{"n_layer": 8, "d_model": 224, "n_experts": 128, "d_expert": 96, "routed_scale": 1.0, "n_head": 4, "vocab_size": 8192, "rope_fraction": 0.5, "extras": ["capped logits"], "init_std_qkv": 0.0376, "init_std_down": 0.0376, "init_mimetic": 0.7, "beta2": 0.95, "train_tokens": 360300000}
Below are experts of layer 3 (counted from 0) of a mixture-of-experts language model. Rows are named router (the router's row for the expert), up (a neuron's input weights, with its number), down (a neuron's output weights, with its number) and show model dimensions 0-111. Each number is 128 + 32 x the weight over its row's rms, rounded and kept within 0 to 255. Numbers have three digits each.
Before each expert's rows: a language model's description of what the expert responds to; "raises" lists some tokens whose logits its average output raises strongly, later layers aside. This comes from a sample of Wikipedia text that the model never trained on.

# expert 41
Short codes in sports tables and lists such as MF, DF, FW and %, plus surname pieces at a biography's start.
raises: " be", " lead", " include"
router:166089109168150151191103085131158073126071093124093105097110153136185105115165114106140088129116139103149096140219127136130094159141159110158111186108158147129109118068124102154172146089154152154108167084151178169147099124120124091143155124149159171143129175147075104094110149120144174069121097075160114060139103159132072136117188137136
up0:160143144104171115201125094082126139147133100165099154172117099100126095142133155174136130124100154130168080141116184158168136116175104192098153143124167111165131171162067192088133117190181126093122174070115110061122110115135072145093157096162191083168148113135149086151149103155121117110134105124085145111087168141120101154095092148112
down0:073117114139091083127148113164071187053088120134163086152124146164117132096130149158132123120118145153122114087151073150064088097114151136133146155185087117109117134109124093102164154160139086167074094089157156114169147138128116186135117183109115098130181146083115123144099092086098112191136127127196090123144149095103152135173121140160
up1:137189151146155109147072169105116154098131172111115122141108150184132116132098140111159128187112149180129083131162081118134103146094113094156093117058127127127126157116119159124048069171108188201163185053134129144181131128132122111133129167137100098082149201170146120149145097145113127081110145161061121115162107069100111112122104105148
down1:111073110124098095090148193153141142127127117147175059147084149119100147087122107154143148117136187104124143127164201159045130128102151136125100164151144132136138124133109144103134161145170109161140151121152129129145144084176126164075129116162081122162117083115143047096094089184145131121116144105134155111141142165121091099133092172154

# expert 25
First word or piece of a list or infobox line, or of a paragraph after a break, such as Fare, Date, Appointed, In, served.
raises: "ia", " selection", "like"
router:168170073195139182161114138120106043117100103119102107133061173139145120131107147130133097152145149126119118170152145128120062158182163140131079147111095160164117143083134107127169157097183144127093116078155173131122126153096140145112116144187144125129134118105120151119092166164128104130130123105190079085100148184092151149109056141096
up0:158127173108172137189127145144096097109153102143107146139091117065084159183110156120103168152181134109177124115060160089113139077127149175125097146121134139122095111177062198073125137162151112100105182090194145113173102112078125194146131063077142116127105179133142116109096154188140096124158122180131145105124140136139076143176104127089
down0:065149073146151113153096117109154154110142132161144074083203138158126144139122122147108128159115119143117129120136094179097076128157076123101150106182105195112151152134066178101138119149109123179099104095168150112122137136110169205137089136059133122103094157110133190117151092162090190141145101066158150115197141104085068112159094145198
up1:120155176091131116181155132082144145157134172155112067174124138184138128167146104128142145116169137122155139125168119124134169153112092099178118105114100118123078119076144155158044076115110109172131126121106186097117130111124140061107143137164072094080167234141072140156109101127125117098147164135117144112158141090122146124116107089100
down1:106073081130070076075141191096120119117112150236187125137159171092119166115131126103114161090179125120137121114138174087108109163128165085117133152158168095083098130181190112188137106177143053155142131096100108152113148101111155156128119115165127136184146128146144088108083141176089086047130130139148158124107158097063084107128116149144

# expert 16
Opening syllables of non-English names and place names in lists and tables (Ta-wada, Ka-din, Ts-khadadze, Mak-ati), plus as, by, until.
raises: "awa", "ent", "ead", "enti", "ange", "enda"
router:156111109185142157174135089085097129143057089140092124056076158144143082157166177182160113094144164122127125168159097126134098230141114099127097123106154124115145121092133075162172152121163131115182097108160141125102076080135160146117157119150103154111079155131118154137093185095133120134096060163142126038127124150067150103096151176189
up0:164126131087193134144176132117132090096172112145080110143110122083089087158146099170149170122160110085124106159047179118111133115103108162065179158156173122122145101099121163109131132176165078025108165089152137081129145173110103185090109128136153115171106134158131104090131168164111065125109129185097084094079145124188065177132069225052
down0:102137144156153107135090073106104180091098083145115152135139112189129173112091147139144150134128081186113128166158134101091092143160100128126171137126128198082187103165122135076172124128109161173093121080151075158146212160132161120115084139104090167085132085112168100122136077148089092127169106099094143145173163136078118101118077129191
up1:106139167096103095140112070096093144122121164152142099154112141165147111133210182067136116178091151131095140102131086103180126125075114085166096141132153144151127122092140183130095112189138077149135086124145153162125087117131154156147166119140084154131201166127106129108076147163072149124103110168080209079144062071133159146085108125114
down1:137100075170138118073169102081151097114166151141170123165096110076160186120142099098106095099135144098116143142116150116139155135104105148128141091124141097146122142171120131166103075151170124167107119084122088140133107094155144141126081085161082154166152117156149113153080150145080085063148189143128168112117172114068116105124086158111

# expert 38
Words about music, film and TV releases such as album, song, episode, released, plus hyphens and name pieces like -la, -mo.
raises: "al", " correspond", "ary", "ali"
router:172068154133146165188156128087115107101115101119077113104086192116136101158125187120147137125138133150111052128178063124169162137137114060138104171147122178151092161140153105182134154136097166131175088134102207149099075134151085138113197116195116159095142151156144104117114132126109127142100084103109121075168104109149154095090109069123
up0:152133132054196182196094091109118081114104111115106126154114125120093104165151142210079187135144133137123150118069134092148155059134155134104197138167174173131120167082127141077122085144161124130149130111071167086162158146099075193103137056079165097104130102176169134147096160119153136137135136154118118099128110088148125123170096152140
down0:077147106137176086114115158128099139120114124092154122111125124203124135132149130177116160204108116134137141153105060109097170114067113133130114132141135137069159211110114155133142150171090132155121123135150090072149134149144184170144105114077147148092155189125087159135122110136096153172161114086157152169178155080109118088161143053147
up1:111130157142112113163133054115108129189134145138092103129114156140147115139182164157151180096154130135103037134138058129155160129086098093158038133144129134144081118092115187159088131140117139116169093124120159174131097115165133149104156150146090095147128154120132066137133079122085131182128178161142134086165053083096096109133127088128
down1:106095139113147169117144134121115111136115157166183060131156195105158118080174086110159103078119113101098122076141175118136160124107078155144108131151173088112159150134177151126112118164162093133147164063146111145122118080178156120130150082187134129143117126137141083152061184181187090119169116191142168168156166183108098142107151151095

# expert 0
Commas, periods and table pipes, plus word-internal pieces after "co", such as co-ss-eted, co-ef-ficient, co-con-ut.
raises: " sister", " Associ", "ty"
router:184091155122205165151144096138126096051101139115074110083097173157151098162170177130137102150098145124135153108170113157114130151107149118093071129114109135174081161124146088177169145070161158095136128104127200149183125084111156136125167117161173146109130220090132083117128107149128097153097087104137159097098104138076108105150121130166
up0:144121139110125170117157109113130130105126148109080107186108133073117118179157148197107161114136132151182099153114134131108146105151143195082111136133181155069088162074059134067075141155152157103151104112113166110110138145101070186114169106151174076092148150146194090154129155158191109087143099165073113120111181118056112119139071157087
down0:086156085124120133174073060121102185078107095106190143124180129125085148089156169158156153156130076137120084163136093126106109080078102129186150192195143184083163169164107125096127139151118099126112157110095047111153117200124159137128139129073114121109182149132105131141085120163101132144109138078113104153176095110140138143127087104155
up1:162167189089153148162165131103116106096155071154096083098133145121152142095163101142166137121087108146049108133103063156188151082092115149140098144113100193162128130121115158129135098132113137170159150108120172173088139129103114137142171123160097153131213165134161129141109094144119129097132125127097085121118121132099176060127129106112
down1:101099083137146122100139136050123089098152152142145105162111126104100122103177102128133155087069163113066155087116144141130149093161111107098158128142177094077159185150078138136072145139140070083100141097110080186074135171101152132169139100177104150134119086081146106163085096107108140104156130155126196144179114077107123127206154151122

# expert 9
Prepositions such as about, around, on, for, and mid-word pieces like ub in Publication or Republican, often in election tables.
raises: "am", "an", "iller", "ative", "um", "i"
router:178112093137183144160134134131121109103054119115096101058089198115108130123180130144121072103139112125153078144208142142182114138173148121149099149125145180179067190066149137185184149087121155124145131116107184106092155100121122139125152129142115163122132170168067087115103153164124089089119090059159127098135132166100153111077082123148
up2:137110164114107120087145200140059100126113137130134115130113145135124145151081137120139153145117168105125133102104128190114154121139115111098074132100129079145117137137101189111132160074172089134098119119153146077131105155159157072101155180183081138114146070157180124081137096147135146134129077128113123120137110060177097090147144098129
down2:174078153151143114144108084117147139129115108169138121089108089072159146098168086129096169121090103118056109121172169125124115131161165088179143141101095148096117126114150122139125120137167138107141136116118109148175137105138117109162134133112137159111156145133166126107138098134107121115079175122146133183093179107064151151150186106106
up3:208145074123132145081116148176178129088150142165121149125119152114131091060165146121171126110125104093158147180174122095126068131099120139149097122089115155099062136081147143130101158159117177154144117151152136199121104092088113146108100065155101080109062082142133118150148136135118132127126058169164116163147140090134128120134137168148
down3:102132109119144125108144062087128085143048108088159209140165102157125107190151146112126089151150139158126149106153121093161132106134156144109085137203104143161131131142076116139113097140111186135153084121090125147179115174112126095092149134093164112127131144140126142147137095078098152125099125142155115121118124176136134141153170177109

# expert 58
Table separators and cell-initial words in election and filmography tables, plus "part" in "part of" and words like In, Public, Succeeded.
raises: "son", "ette", "lay", "dom", "bra", "ature"
router:143154127138160187134104127126099059129077116152067091100085172126106088122129179142137100133149105144116149118164104142159085140159134143166091134142135204137121194121145121137172121098225123133113100100138168135129093086149111138137156150180179167128107159120126112052082152134124132083127104118165098087129118096123129112137127162126
up0:152102164110191138144153121151168105145128116130102114177101125112122155102125125128123127104130139156171135105080186148142147066111139159148162131175217159137159147125077160119156149103164113059151137065128098050138105137116044179118089071151198086135072121152168141134122155149177106088114112185062140082100155126114142105133088165124
down0:122183161197113074176123103087104116132156068082199052102175138175091182094104145118180123138075135107107130143120126112082115160104134155137152144107117182058129147134093134139109168138116113120129100132091131177165142169155130161098082168098176107114171155108120162128107090103097124120076089079161144168195135117071149107135097136155
up1:127149208133119134163149137106111113138156145109125076141115141131150134165121171146150147129125125115155065092137142155149124099103106111154112105174111143103109116097156148173073053176135121165158121061059145157130074155111117160099163110146099096100177166151149118149120097209122125085107135139114119097097112054150153110119098110073
down1:128132087168072123117189134073108140158148156203142098155117126094141140115073167108183155136135150132104137114167123192130122171137181138115159127136077087112170120146104088147125157035168051154151083111131097171134128112101148145141144110209083137143124076102171145123075088182127150097150061090169111111107132143116123113158077183143

# expert 2
Final pieces of Spanish, Portuguese and other foreign surnames and places, such as -os in Palos, Burgos, plus the, of, where.
raises: "al", "ically", " Official", "ator", "an"
router:150125053133178139184134133114105124119096114104105082097055159118125147155119124096150053168136157104127124197149129165118137103155161079066084110102125131119095169128151101141091114102112118100134128150134155191155081079146083099155181160160198204116176156132101128070115139126127129166108105100183100082120131164086084187164140142127
up0:125109137072224158164166132149108061118153136111094086177109115100084103190132137163124183191145117127152081129095169099152132092137187142076035143137157131128105115147082142062163147151177133103180139068127114087130158112111098139145138111096171085131176156152184091089180140179171115096143082149137144096097151155115130162153095183105
down0:125174099146129067166111122118144202148101067131147116108120139158065148135110167146087136152138089147164116161136146122121124150110113105161157157129094136073139145133082096116164170188093145170163118088152126113140183190133088157090045119118156108105163150122107067105064153172152145126137140133142080152134110095119152139169137130146
up1:165218139088105122137151114081135142133158146122108086097128122165137093192198154109141109191163135133161049141134128113159119069097104131141046114171123152079127140060118148125184113172115141170165159125144142093106156112125086138103172123171136148091150176111065123131128083177124132104074197149110174115148121065106090095116116129098
down1:125139126117164167078133185050101134110136138169170109149140148089151129083141081141138144138129152127147136104120141151160130091128122145161101139133154092079159165090141080172080149165133080195158071110156074131134158092158206072147093069192133154121119098143082108103141090162178117099193142179152166124133126124080150087142114131113